Experts of a small language model: 54.6M parameters.
Below are experts of layer 4 (counted from 0) of a mixture-of-experts language model. Rows are named router (the router's row for the expert), down (a neuron's output weights, with its number) and show model dimensions 240-319. Each number is 128 + 32 x the weight over its row's rms, rounded and kept within 0 to 255. Numbers have three digits each.
After each expert's rows: "comes before" lists some tokens at least twice as common just after its tokens as in all text. This comes from a sample of Wikipedia text that the model never trained on. Tokens count by the router's weight.

# expert 40
router:102171130167072134076128134169100140071193122217159113188140121163165164096075127128100044139105144164158131138091144102086174110117139136121100141117106121102182150135165143129141114131098113100096124098076137077155082058181137131190100200
down0:144087116126101118164137144113147091129166089170140082176164068111197096159105124114111137126107153161090133092116159147097163151126172132151110104111090145102164090115090111120142123164157139134197076073101109075080144148145187144162120145
down1:154129138118140140112107084046130093140081102070167131117038153140195146073114087136090121135084104079135176180073098129119074108109122093139141110106151181131118159108112185162186140128099111148156111087121082102108198096151099152167109153
down2:094088126125148144073173100170174075107142090136129181126177081170106134154123120174139138183112128101108150175107123140094102126173152165104148172116134142222021115197156154150122081126109087109096144133127195151042186102135134109107123072
down3:164139140135166149153195126190166120138109128087117149158137150084128153127128114166100171178087162115116182184118087173105197102083088156126110122123157104102119124080130107148147110170151177085205124114156133170132122129114168100126120137
comes before: ":", "\n", "-", " ", "=", " /"

# expert 37
router:145115134105135180170134139158151151134125142095135086091190186157149119105138158113089061180112142048146104100161087104129189149150096107149104166141095130151171068111090125137124117109171114132163151146063156131094176137158115079156184127
down0:098096065163145122122076147190113156078091140095168131095164122092075136084166130083145163187077113133123213142095156090037186187134150149122125092158154126089104154133159207124123208142155160149151095137109073084060177199102087112138096144
down1:147114111116140076135141103111165133108119175105120158157077113106088119151117169109102109143130170131152111211100145146115085164117105163167144119144092140139135135142106178112088095131123092130074150124152124057102148144133115153142132085
down2:069129104133103140109139105082173129096113162108097123145087100150119127162122135112160106145135174148124104171111109123086163095089161136157148124116118107127134122114130152163137165128186101154141102121127161108124077091093096108144111078
down3:116132159182105153089082148128138119119130174128096136131087107146099083145116186132120071129201112075104109161147164144125139149205144147133121144090132083111104083167139133084096117157090126135180140166127142096133144122111160136109147134
comes before: " of", " in", ".", " and", ",", " for"

# expert 11
router:097125136143170126074181154129152125155130114177160118143161106156156125120159084129091092069113143069101094161122057165093122092175101152120103096072128099152071120133105116110106079117153093108121149146095169076137103098091154113193126081
down0:175112108202103117106180085171160139173164105177108159132142124137124130135161124147124045115130151152133174123110169154168177126156144103104051133149100169127128190185114132089147089134159136118149146133150137106130138139107137112174140090
down1:167129121124128080193157106089108053121114108167143127184086127085173169095101131120134167131098149226115128097098164151170065090087162168097193149148189081129118169139171079106143101103134187084140154101108122183099121149130122177072116139
down2:130119136116081129106090087106110134124162124098131116091141087164132112122144145105158222097076130157141154100125177136128190117054165154125121130188117145086148144117131114091183123166123123163146197097109180126122136162094123100172128169
down3:124151128115184083135148193157071108131086184141106132104184086121104124187162089151103121167119090126145161173138150184134098117166159147116192137181120138179166094106197141133117125075095106098128111107121133098128094131088140092131101110
comes before: " as", " in", " of", " by", " to", " a"

# expert 14
router:127121089126173188109110165154119105110125137110110141121205115186106162149131122090124129172154138122156101150124110112153154088068122176147133105112125067105109100110111149179164102142150079178137140184089131077133144157083190077179171083
down0:126131107168152098129129116150136154114106113176123158131159111155080122158133091149121157102104140113092102114182196120094113150161118135090099111139168144168187129123150147103127137167124088115119145152101135053128106116119071142138097101
down1:079126155159175161139144114125123073114173098084139057088216115129146067119114135114087148159126152145163122125046163114130135149124128172149131123148122135121166114101165104128154177169129094131147122141125089085105103150085146079111086111
down2:090109087115152084088055160096137148129165148169146113170119123133056120113154109149089126173125071049091131109147123142173173140162149119092091103085163133127116078149095117119114096163144143104170096104106127168100162093134106158128077113
down3:093131129128119092154111090124089070139113174124088171146094094089166090138209126194137177111117100120093111073142203144060201117167148087169101072120091093122112127163117147203140067101117216134129133156138110094146147102163130136095101124
comes before: " of", " and", ",", ".", " in", "'s"

# expert 38
router:122095101142083082099144088148205114124157121132120163132077152170116148147107137113085098169097121159118178122135144100096125113114182153052148169085119089155171107161197150129138109135155134053092141159101115145200101155173114140148132165
down0:089133127184093123160128170175137163181109154194116121091096131133127133125182137137115121106133156168105099154101144157096186162117110154129088178075171155177119068116109096117144133135139147085126070116155084145117132163112086180113118069
down1:098156105150086077122105162125151117119127145199174120109123170141119099162094151191056118109125079172164097136151128064132083066123124155123110149113157098129135181169156162151117048110157079135202167101126128152156076172148122173089117101
down2:183123176093104084140109166156124073119118163154169115138132162102143121128120082103148117114151161109126113082148111127143110133145153131134116102115093084111139113139150100106137075152147152098157117125053128140158122134088148155152096138
down3:124114128134134132140118107107076043097076042128127179122148068096139120130113093120105077142092125137131146165112174092057187131083145194137172103109150136101103089103104113085085161119104126143144183157145127098106124124224094104145075209
comes before: "-", "\n", "|", "=", "The", "=="

# expert 43
router:142203104137138156142124121142155084156133093088122121111160127115178159093187104128091105160136134084175139150185120105101158112170091186065183104111131114125130098081074116146099114168190191098127176111099192119107112116124074082178163143
down0:151137123099099117119158149100154111160117113178157110095139108072148126169085112130116146180162116150149116119122063082040061136115141149108084116157134117134112112094135159185187155165144076138182142139155102118116107115113132103147137120
down1:140101139084108149100096102157138086079042099121148175115158116149164108149179057192165132133127116149152125130083153135108153120117148166100162151089126069112116104137177172108126150144132102102088146115158146129098105132105227090163086110
down2:109178156149113127114047119145123147116127127130098140120101097122137131137052122108080082149158110155130114121118140140061132043092200141151186122158134086203107116113138139134103129206170084187141073079122087146118185131111146119088094164
down3:088177103126120146151168118126054106197133160126167113104120138143131149108106117126079125077140126076153128110116051081056159177142117169119127144153147152141087085143155092113152118160106118104101137116086098162091153178097142077159151102
comes before: " of", "\n", " in", ".", " and", " is"

# expert 41
router:121124103139125120141057077199166125062174160101112126153078123184123109105073132129107113127107191170167099125133106073105094133140210142123170131152124104084159108136136160110105165166132196092114114097126180118177136148161098113113138195
down0:139102107111204047121118081152128144099200112105088108113081087107170114094126089089068117107079145140144063124132138108123084171111119076129147104145066162054150161165074125115095109133111113134141085076075104119120151141130146134165093146
down1:144106129071107113085150107145185162163145093133115165136118128146069141102142145049094105160150155145163184096155129080138155134094066125091136181099133074171129083119096150136121078147173131103107055120145100147141149229103088111188127187
down2:169063201081185148078097155080148137108105162114176105113161130052180111122086083162127154104197150160162137187152118103059084149141193139131136121109125091113145100125130169170142121158101113096147100146116161098153126114132079122078155129
down3:166135161118141089083141132086079131154139077115137126126106123109206124169179125096145135103141113073091121105146071158154158134154145134106122099093154123139181126132121086140159159123137109181158131139084124097089152098093160123161130048
comes before: " |", "6", "5", "2", "1", "7"

# expert 63
router:112138152142069101103127112219151173169167107128098173157091079130072077135086140114096112175130130171101140108103151115111166154119146057096094139102122094091149126117095113150133122142085106126137131135127138086115113145180161151162113152
down0:118181130100140166122140130136132134101101138160175118122132066121060077095137146126175080168083204115119125108125146127166105106017167188131090107171148132127118037093130164108136139145104140131079067116127188103086099109177160137107082185
down1:181160131111145126145109131094128175116115153135151097159078149099118103098111079102149152083111154163096119124127148169125150114113131149148196140188136165106124129112125090096180126155135182128148117081119131150115104112124107126163101180
down2:114144163130189132159171136155084140150179072159114158129151100129091113117101147153139127106063115142113131100155096125142178103136136142090086097133149206111118146160103103076193158131193081078122172148107137117121093166140130088164180110
down3:132082110153096092140100134177148144131099128156135077177175152145131152140112103116105082192152119057097151159132165119129097097119145153159142125098113102107140092155070149105065155139131135099115134140159103118130122183137135192182139069
comes before: " |", "\n", " The", "|", " In", " He"

# expert 50
router:134184137157109092187074151166114177097137177103109169084100110113104103145160160087103112158102134171165133098104169087141203114185176132117154112062108110119136102153104088092129106211115138105130156147180168102160153174135127121110125139
down0:084145185129126147108113132130160166103117125105085154132104152183131051117119141129104169116130106120100107191099084163104098135109174117127121121107138132133092155088129156171174096132055151121129060101078137125138090097090155112149121154
down1:168099093168105124113173099151057065132155124149157141115164140055190171079128118137097122172051102172155100091095189084084174089104139123137131076079178120114149095139125142092118119076150139076137125131106128172131119121140127149133164112
down2:117143098101083202123089117112096111162143163115116115167149104100064117236094144082122091153145088094103158171056073137122136121146163161211110106091113196109110099135126106195173094069139071144145135146119124108129131145140119117082156024
down3:148094140196107120132131112109100094150100151071132099086087135099152143128153159110122151126141147142097168080201158091143138116147161127138152107121183138090163197105157116126152138126162087129098137150095134129125138169139153146130129089
comes before: "\n", " The", " He", " In", " It", " This"

# expert 48
router:150171154117130084077107151130138164061162091086083117083144152169104137129093196150115085126153116186123145077098160140163156122134094096189087111072144103099113130119130146130122127167166160106125124161136129131098138152168121110095053149
down0:099082140092152136134115107126056125151111161128102094101149184126161072148102069081133132165164126142114106123142179095141135130148127124145132121120089181153155092100098145140142157145127090179077079098142130107113134145129176100138090081
down1:139124120072156130145109112166132164111081130142145121112161151094138158111165138136117137073130168161158115131157125124085132168125084121137133132161123097166169114186171082086117076169140196161072164099042147117131123079121087184150137087
down2:075110128151151150163141128101123185115168076121110118145131078178133128130198171077140127203157154160087130133098145124113061091151138125120107083187100115158134122125149143154102126070108149094147069045081130084077123093134129119202136172
down3:098189138114171110134130127148125099136141171101148139122118255099128148142146093098128143147156195126132083072145108118138103137065075139115186092118131081161158135127115143112139140097117119094138158159134089140167148129090139181089165143
comes before: " the", " a", " his", " be", " 199", " their"

# expert 9
router:140153104112081106149097161149092140155150102137101167105121121109102077100118163095110082152100101142111113130113183085193105133130188100105122119078155167108147100179027092100100127108183161112165132105146141153180129127154102115165193190
down0:092118134121121122086121175137070100139146072112157146166108149168173127171080115094135179117118065139099116149146147129089115119115098100116109099146198176121142109163123111108159146101141096103146138116167121148160122143148112081111138135
down1:094095098177131104128066119088133181159130140084124184088120148171101157164139154120087115122146143110102131113121101124158118119110161061157106110164145087048142110101090146131136125153129095154125103079085133083140139088104111160170123106
down2:114110108187167122125120123109069067086105167126080129097104133113154072151116122136127142104159104098133186110126077149111204098137154122135161140109183108095117155153131139042147159102175090194117151081144104091111120110098102146142118112
down3:100187094164115086130097158100105137175100106131103184193186098163097153099124166184103128149115109139126104110100162137076120128080186103161203121125147193120153147165148122114160133111153191162078113178095094103135150152125128119154183099
comes before: " ", "\n", " |", " 0", " 1", "|"

# expert 8
router:077102114183060079116121119156135162102103120161108080120084167178061076100091144125133146153109135148158131126124099085133150144169198130182133161176117116131122112096155123107116108111158082123127083101157148065137093169116106112139161174
down0:112095117115110135150116143143126146147117116067080106067097142110116092099121113093129211134134184135126173197134027158133130146119127151126119131153183121119133080089141112163207115139117122170112087117149136125069134160138146107103119151
down1:151119129106089110128158092121097111161165159109074075090218163175094112205220117119142131176113133112097147093084154143045093129128115150129139110151130132074175138102160176099177070127101156101146155103117130165138090167115130082107156136
down2:126192157141115118117114066193135144165078165109119088113110054134096096120153159120091088072098110163170111133130192174115145132180119155062178119169093070140090127144139104137078071105168125127167124172167138129116136121126108158148148163
down3:099121108128127145107093137165155165110149130095130136103130099131118118169161147114098151156075155111083122118100150199142077148141107064086144146064167127119074147112104151094132157134112105181097030126127159081067108075112061112111097158
comes before: " |", "7", ".7", ".5", "2", "8"

# expert 4
router:125137119135160178136132124136176102130106126139152088125136120125151120151107127137097103099103150110141140117150129128134088152207163147163097103139136137124073068133143171082157088129150126171125071176147109079098182178094094083142178093
down0:123131164152092091188133164132146118127149168198108211066154102114162139155138160144094098195147107177112163105158098115101170152122146151144103108123125133154118048123129146165161074175128185093154123157145098128149175090142126141131133062
down1:137111109161176120124124120149136112122105074086019140093082113115117120116132173069154121158098113133165142147126057119118124129139145183130143133145103154112168055137095121164123109156160208107136095128128179114074140116103186117166121094
down2:110146101137070097071127177113101131173081148160169106092139158098109164125168132132164072056090168100135162098123102149117164118134079161119110142111141147117106124040074120083143160156101093072055116092204095099127091106167115106110114123
down3:177140185137140075134099111137180127117164142078055147084149158142194132102113127113107127123091111155102103067056151105091151125159155129147059136124131116247129069152114093093135139151194151126120146133126103188146132082158124109133194140
comes before: " of", " in", " to", ".", " by", ","

# expert 42
router:166152132121110099085131151122161095147132101121135130040071194135150113132102110104142154161144119090113175106127117106135049109175207163106175127050157073068146134150117102093144125139148161070161090148108146155200131163110078156113140185
down0:130169131157111068085173130092151183154129097165138137170095168110078100092097159133100157123112124112135124061145138140154103128077146154129150150123082138099161177128119087134079133116131075107140137155118094178165070136138156110092151133
down1:065139155113138097084076106097129159107220140128160100122155151078154199161165131075105156114133107118129130112140101179173148131073102097170159160114094106106192169075125121096103131106094132103116219163112123095121109056173123092181118162
down2:129161158097114135138133101091077076134072153086149143115101131115127074123128140116117132148052141118117114103169136123085120124087106166104075113125090105051156125167095091096144116122137081150075117140138120129139097106145159194141082118
down3:080130167095130154108147119106138147108128143088097148103126145091123088182187148107106118123127120125173123155112135145134141105116146152108164062139134121131077115144112138111125140130125071176089171085126136103110132062140132145139122129
comes before: "-", "\n", "|", "The", "In", "=="

# expert 62
router:127117196129137106044166138124114171137077136064095131079141162154123108142097164116163150111103126122131177110109158148107150145196111112169106141112123166124160131142181086104162138101053134117154133122210107105128166165177087128122050143
down0:143136135119076124199162120102111136168130142160090158089123165144113111166123174154163175049163112107116141110104086111196117041102132105144085093087167164116192152135122177104092099131113053189152107175173143071161141122101103098109203158
down1:184108128150100127102107143109133113117146106114087111092086146159118132142101157191113122163135123087134185141185045132168150101186122114080129117122125093154090116089116082082095086121150151153197087121136148114125065177126102114115100151
down2:140148081137170125198155098139106129117188069132142139083111101112142119111131132143114221167109156087072130070137119117193182058123093111144163152075105093103129181143117117119099061078193096094137119107124156137114099097201089121130125134
down3:073122071126162092169139137163151144105187108162146171148137190115114178119150122144142120129150133144127103151128153164080151077138137152051127110092116128101094133063121109136099134120119080141106118122165110120145121102129160133134173116
comes before: " the", " a", " was", " he", " his", " this"

# expert 24
router:187125175088160111137137128153167142101127170149125091137145086158147153175137113182135136075151122156159139099130167175148149142128091083192115111104121134128130132120174101074117127086121187140183133132109077120069114172193110123106062089
down0:117125104130133110107141153100164122158163127139155141123107157135098134170156122151077108133066130148159153173138157096089111119146113124130129153127160167156144157073059111191121140129186115195140134105165141165170062098146151089132140108
down1:117122169116111158166118122138180143106101115150134167135104158168098143121116120092147137145122129116064124143161102080055150111152173113132165151139095127212087052124141098155084162165140140125100095090162169155131157151107105136083084179
down2:155171178138152140117149146111125135091174143089135108172124157100137145103140113158111127095137097143143129165150181193107175194143090095120118117073171133145117206151113128120111138125148146168088192126178132145084131049136144136117122142
down3:093158153139152080153118081127142159134116139123083112136108148128143135112151160076092081090100198131104101061130155153089170143139150196111174108140178112107137097055178075156114152130144114097123085131112114134086107180156156060119128126
comes before: " the", " a", " his", " New", " its", " an"

# expert 44
router:137137116129130100093088109079164200115175124158154101159130141140154131078124147124111103176141138097106098147140162098130117100192154160095141131116055103124172143076091138190136085050169143045119121138104159123132142146174104164143164184
down0:061113151169116089115094132144112184116113148108111168135140112166143102100117105084071122107168134113087106127100165178188075094162071095167124162117097060111194099139105135118125101149117140172167123109132065148128138109147115177187060175
down1:066191075171179099150126137129164133102182092129121125058145172130123129100125161134140069131094078127134132106054145064158179134154126128179130159173150089073097089157164173166103130119108124130122130106110173085143146118090168123155127117
down2:154192132127166146122117137139119126111118073196097090116147113091047129127143160147170068085142139119159119060140120129161098113150099130124175119182148079085187079080111109138090163128156130120148157181090187166141095171096135113117151116
down3:116053058093096174167159124102098138136188103154134117085145174141144134171159114147183185099141157150104104155066151106123149135119146123143106194136108186142089113134132121157169149107130142123143129145157129068138104141094144158167130086
comes before: "\n", "|", "-", " ", " 0", " MPC"

# expert 0
router:084142154093150134089191094084151138121128140161130078141094128145129111122143119175120095069138161080111090143097063194109134115155098166131118149134144131170051093110089117086113105137088126142100086178137150085127100116057149108105138058
down0:110155094174102093099086137185181122148128141138142119088189140121098130077193151131117143110154167130161115083110156118119122161112147179134113113132166129163124054126082160203113144180132152129078138170146131123176141162118119189110135132
down1:128111079112198102094157116106144103165084076144115166125144141116113102191134155161178140219132112139081163140184135147112108092133171101142134134101075143098083127122139119102110136201131195089112165140096156147131143183152145116161082115
down2:097095096135134110179107089145129146073119097116125092081135175140147103153170154108061078185167102092153128070097106129119107148124122205105105134102140168167131128194063121153121136040145133109099148137147153115110156082113176120116143147
down3:131175129169130119164140170120137146067121119129136099161130189077092130096147122141128099146096087124161108163130116071126139148106052089147187082091129154136127089178103081111166128166159166119132114115152193130118155140052110097151144132
comes before: " to", " in", " by", " as", " of", " on"

# expert 27
router:117150162167105110116097141157134125109153099143063138079113151149124112141165109108140104112166159143092160157084170148197168099139092107181119078118100116100133132159142073079141116147134150092144103159135113146086181140147131150127049096
down0:103155120179137119077191125131140105157123094117121130103123124130121089140109153169176115141147088175087135132180139131109105196095091096134073064144162182094145135165153190105194142093138144108142110114117158094196132107178141108134095137
down1:126204171157112119183107129144111103082153119118194106120134193164153165147123105128105103168069101127100050149139155134152140158146090079184119130106108143113119103176109127126151085127156155108145131109087142110062115136114106167100173146
down2:102185109082147150127153123198125057109186152143145041145153121156086107093162144142146128083170163117112173130045145121141086120103121097114147188148125140132123175137177161109169168096168080116121148124125166102102072070140137160144103197
down3:127155152149129134134095114125147151140156102105142127156120114159095148076077075099107175141108178099040124136155121108116162132150121124126083195127170139083110080114131183141092129156104111107107103117141123096090068173103098183089110179
comes before: " the", " a", " and", " which", " an", " who"

# expert 5
router:124140090095100101113106142121104100142148142123153129166143083122176079174124156129060139107103124110074084143159171117139106136127176126102115139048124110111159113148109078115124107061083152103163136085128093131165123098190172138153159185
down0:112112149092174110154167142048116155132103101132105149144133127153168090135099134152124113079129119156163081085171146156137108062114155104137088129133191172163117135119159169136158121164127147092071164105166069126151111156127103076075048162
down1:079097106145135109181109163131192179094115095094176107123122113139130142158140135115112142121103110149081109117183139128195145121181124095144054192149132145084178173126190077159137068126083118123167114083100102091073123145162175145076048178
down2:168166157074151140150104140106134104107135173116161078089140174087153170125112074141148076145098132109122122155107135060113171093158112139147040150099146131091153107108109117117146081096065059168102131108118137126151155122095093083156138127
down3:116143124115119109146106140120112159167133083165102090179121150094110138087082127151139132091118128074220107135184159094150144130164102150154098143118217152175124152154106153145166098096150134186162168135083133179120118151098151113138129050
comes before: " ", "\n", " 0", " 1", " 2", " 3"

# expert 45
router:100161139129145138151127145126105141180079171128113093110177129065118134121152124182099111110116123045116097081175078112114138117137068111102122150134122181097118096126076191144114152155117153140131135175131126104112172088115102100131125101
down0:162093152131176099124160121106097147148134087148127117108079113124124077070172117144069105046165078112083118141114143181110179130105111079102141192135144155143092136183099116108136138069140173152111147173109154090126148101148132152137088122
down1:140204142106111129147135094150127054152140101170101131126150152159139150083206144087149165125165173130098115064177141099138154098134154117131088165135148152138181157128136130166185161126107114087076106152100182131100118153144135111130114123
down2:120137103124135175086144160065085106055124150130123147082075163071142168113132122102143191099071145090137146175110092118171115113090124118125100154090116151163105102127104129163091187124135139155197155107181144171146149171144141148119119151
down3:057119109102165124137137106108138100112125161181162142172098142108123139121145147173093134078085170137144137144110130113063147149166143109071125112143062166124154110141128148115147108153131154080070093139159115077213169138176118089152191078
comes before: " to", " of", " in", " that", " the", " on"

# expert 6
router:101106134179092107110099183118119107115185092143051148091100179118106094125086136105158115163117113163106122151097102067193160128144141183129102104096161128085162145124091152131162135111192115121151170182085123090199115133095086129118138138
down0:065102145125146086128110170104106119042095139130128155102088103140069158152178095141106105103087119158126129092096088189107108148086066065139132065136123108149144181153166167130170054135144112135057122118057101132140122130116136074102160167
down1:113141084078098103075062113190086132146171124145143180104078124101115132109165108092075094170122138163124164095082126171123176168147148179092130115120109073094130095124092109190091155144136127212145171145127128160153092183077190073136140117
down2:162125208068074056105139099122153152132116051155127080125130119109120177137129158093149142098085120148128078115158137170129110148160111100195129103137166122161156125153121176096184135101166146056117148124158145069131127141083132120119100155
down3:099091112095087179126139116091041116038140128117138136119133166077159124157122122130162159092086129150110116153129139141112092112163129141135127203099095141069112147161113101089165122149103085141076125130159099054179171129130064155148086155
comes before: " |", "',", " ", " –", ";", "'"

# expert 21
router:133162173090149090100150137102123094100109142128127119167126057118138162109111169151171106107175098115132149121173162166093141135094077104158090100180154169145114172118138135138113139093092155094109094196132128101073110096113129112129055076
down0:073135150170183144184113181116075136144137102091116126100087151115168241134128147144090131141125103175101154112086110110136131135152108149061121143099171128102108101106176087164123142133116077134131095131101086139116131168111115114091093134
down1:104145098114190148108148052066142123149151153141137100160098115211147117154084116101106143151157173111103193094143236136180101113109076121092093078129161105145141076143114151110103159161197096170121136112136118087082074080117173096135104151
down2:161117160128148142165131186147158076097151116139189103038152131120143140169138131176120102132112116096037116148128103055106106136148079152130186150112118136144104145126148130134183087092078159098140164125135202095114174063088097127134172135
down3:152138140072180095078133093105118120097107117182093094250116083180108137056112161066069132101165095083114070097108146166150118113148153137185123092131129093172142113099110177140081165096173138150108164113156156127074121135087126144104069156
comes before: " the", " a", " his", " an", " their", " its"

# expert 35
router:087192168138195156155124171113147105133088108094114095141180178109109097083180127133057084156136123045114120083162127126150173126134066135147149158157149163121144077129112177120187143125128191142119082165120150120109179100088089095141139095
down0:181114130092133119142175159115127116135139100121139130169135038135086137170085105114149161169118139138097105148134180140075069070130108144125144181110161055132145196114116125111129142112104053148187102128175126091207086123122135099161134136
down1:160054073115123138109058123147173126155153077133106117120128112076177138131097116092130182165170149131149158129149105097123121140087130089111180109157052172130166064079122129087125127074137133150118096156142129106105182116162145105097166103
down2:129125155144160089184125137083174168120078130089112149137181116150162133153122169131092069075127131132131103144100169148083147151107149097103100166143161124169147164152180094109172160110101158139100063095112148083142135126243145055139121144
down3:099168091165112035098104151161133124167084118117083138138152182093143151121119092138132165111131168116136129108137168161167133090157084125121170128136125139106127133200129152155119140091079169161130121136090123085104099088108108126112099114
comes before: " to", " in", " of", " that", " for", " by"

# expert 3
router:077102084189094070073121161114077136141198105085112123144122123141086075098114199091099082169115144124158140143120125086140142141194176122133109121151124139124065163171101132137159164131187115110117120141110152130116141159186125111117119188
down0:116157148091095107156163174164123148144116114110164102108131125152121115120143165177174117158118157100095184061153186161167079131144054110102147136129139096141110128113163110122173122085120078155127159082125132140095148135149200166057085134
down1:128124119116155141119122130150150091139152131147140140126150100102122177150176157126171082132129165142162150039127173091127202129085214149093106142135127128132137100088151128143120173157112141100090138086151148101121072116180107107146145128
down2:121109158099143137076128168152090070175146128114151155140106158110211124111161208120097113114125172039145149163102150122138176167169149243179140080113126169145085124114091068155173156178164180159103076149102115078103147145113106160134100097
down3:119149143133104146148156114160181134197158106178160113125141132082139189134108101165186105113094111139188116138092122138139155136127096113089194239142124082107116124183147093106124124160111044163107142114087128102136110086082105151148143149
comes before: " |", "|", " 0", " ", " 1", " 2"

# expert 32
router:107135094152104095169106111186190184140170089082115150129086143160122093132121149082128108153140071149106138135100107126109126158186167095112116150119125065081124074151100116114162119180187115093129097158099181162173162156141082147135138171
down0:113116178157079121175154107112163161106196101197156068141115073104141164119126179109186103114093098085099122113150132117144129066166092113148093111143152160152097112101211169112170165092141111148148130103041155178108060095154183073114101133
down1:132146102126109123190103102146140151149053127141153124061120121185187174143169155101163062117121109191165180108169098144110142121144112107075201184143110103152105152082192112147138152178156085104094089178152118143157147098187067088152116111
down2:128116152080146194180153158135109136149084158159104142145154148149116096150129139139152153114132107132134132105182113094063111147196080102135102196125148106141063096094140083144172174142123105114096163134116169139097123139069168154160137126
down3:109177086164126091122135133104125176108124157136068146096142098147081095103099128128156127123109127164129129145126174098136138167110118173110121081141174135081138152129172148182096187143208101136088154112078147086125122103121132135115150140
comes before: " |", ")", "),", ").", ");", "5)"

# expert 18
router:082133077141191102152144093153151152141157143053147087134126147160063078126121144123104130156151108120132146117116084101121187188149153114133075147189134142093088146075135107090177157141138117171161112152162155097176149206059117055120168132
down0:156077181130153105102111151159116173090075070097094107164179113119148114123120096118174147046098081081117176095134146202158164093078167130096092092092185113059128092102103128116147160105127147118118140135115110142107135095109122055169071128
down1:185160164141135124068165209131180197115129142082157126131101157117086140146183069129169112084153125106161127160124109140144080202115064099099102124162150112127080181123124129085119123091143158176090090088119093158180108130149137108097158127
down2:116131132136137161144168147120145183166167145144142154099090152152172105142071119135109130148088157113131127156078147119067060168110089133140094098153126149133119125180092145117174095133121067121139040162097124095128057140176076150097161158
down3:106082132147153143184136121128117174140110118081148138125154165139132100180122135108092098137114148097083146093118080139068145096138151100157091122134058119183094169092179175119094191123185079101133133170110145140078127132186150102143127146
comes before: " |", " years", ";", "%", " million", "th"

# expert 61
router:196144164114138094083134148126113150106126132131142074144123101143143184142094139175168152075190095170161130110125195167134158141109089066175140081122143108148113164125198112101086102096125168129114173162117076117076103158200155145140074080
down0:117087076135108156095180164157087154169076098104119122102111096129138101097159137126130094134100136142114146211142087170170138123102117132175072119104157136160073142143138132175148137133133164159119153076105171103045126161103165122164152085
down1:158176177162114151122057144123206106117151136145134127102156088131158106110087147143139132133159118182135165084155132111134152105130176159187102169175142132109129036165168102119115116105134141116113152139157114163139148184180111124194063145
down2:107113147112113154131163159080119134125118198158116122150046147097099102096100120167108071062131113099144088117128089139112147172127091146013131159164135125067158156126115177146158146121101074157087086129069119146131092131140122074109141057
down3:173135138145112139116119146158114182132121163140169172102151142149102148123086128146129086127145075119085133094144151173112128085103101142098143123122094182132126153131129169100126145123158163090115169105140187147134136133170111125161147086
comes before: " the", " a", " his", " its", " their", " United"

# expert 22
router:137110196110110116083154164120099159144093141114147129096130094161139142154146152148159141119148129111138129113146164146153167126142073137185149139073115179120137133144122097094138132077035158088159159137140141113097116114119184116136059054
down0:108163141136149143103116175117157127120120102103172131132092118107144157111085112138157152176121098166135161151131156125163139122131138166080196099083087164155136062097142118170080081107136156113131137120105172123169140195045117127115141113
down1:077086052104169159121136052106102106131156154079124129103103105148127081143105124126150104110143126143146150066119096094145111128185113102138091074149118073072100179106184186094104094132150109115095121125157112161177080145113123155051077106
down2:112144123135117107135186106108125112113158094053116145109149115127102129126179107112124121151080162101064123145100079147104047140134142135135139128110127185118143147182108090118108079132132098115079154123171165152061168076153136160122103146
down3:156150162166163152090132159124120161127114117114139134153135114202153148098154112150105076115068103168108156111107175138138137092127135190049158122170131130064139161174143132141118103159110144094145094131165150132107180157121110149142087046
comes before: " the", " a", " he", " was", " it", " they"

# expert 33
router:154137160119098084154117157133169097078121095105163116055076155094141156058089165106096113177081158137093077096131122104129150167090176086114145147114144069162154100121186129055145145158153155110127139186124136131121109131141139168087148144
down0:099142114127109097131128136106154164117143091152114118165098195094136158128113144123102135084116160112140057091123116132157100121125161119133150115143145128100161131146149143149140167144109149087090102109073149146128156139084118142117103151
down1:203071142118162160123108093148153072139106113124191126136162083101138068130123058155179121149108116167084135066129138129110136116121120084142118058117181085066174054133164079160128137158122137125135125152089086099169126132144152120138032096
down2:161084136131103072110166137083112151183094124118135166079154136152100070118119101183133151090120151120141142131166170135102142116085123139171106137083075115139127130099157142170160106141107077160122070157105152099150172142157180092134171101
down3:094090165140060123143104119115129145127075140121130102172105092087096112126133120137108093131093145123153195111159151087128206098121203113130105102157132129167133098154093111107101103148132092156131072100132084113080092098131111089157107125
comes before: "\n", "|", "-", "The", "In", " The"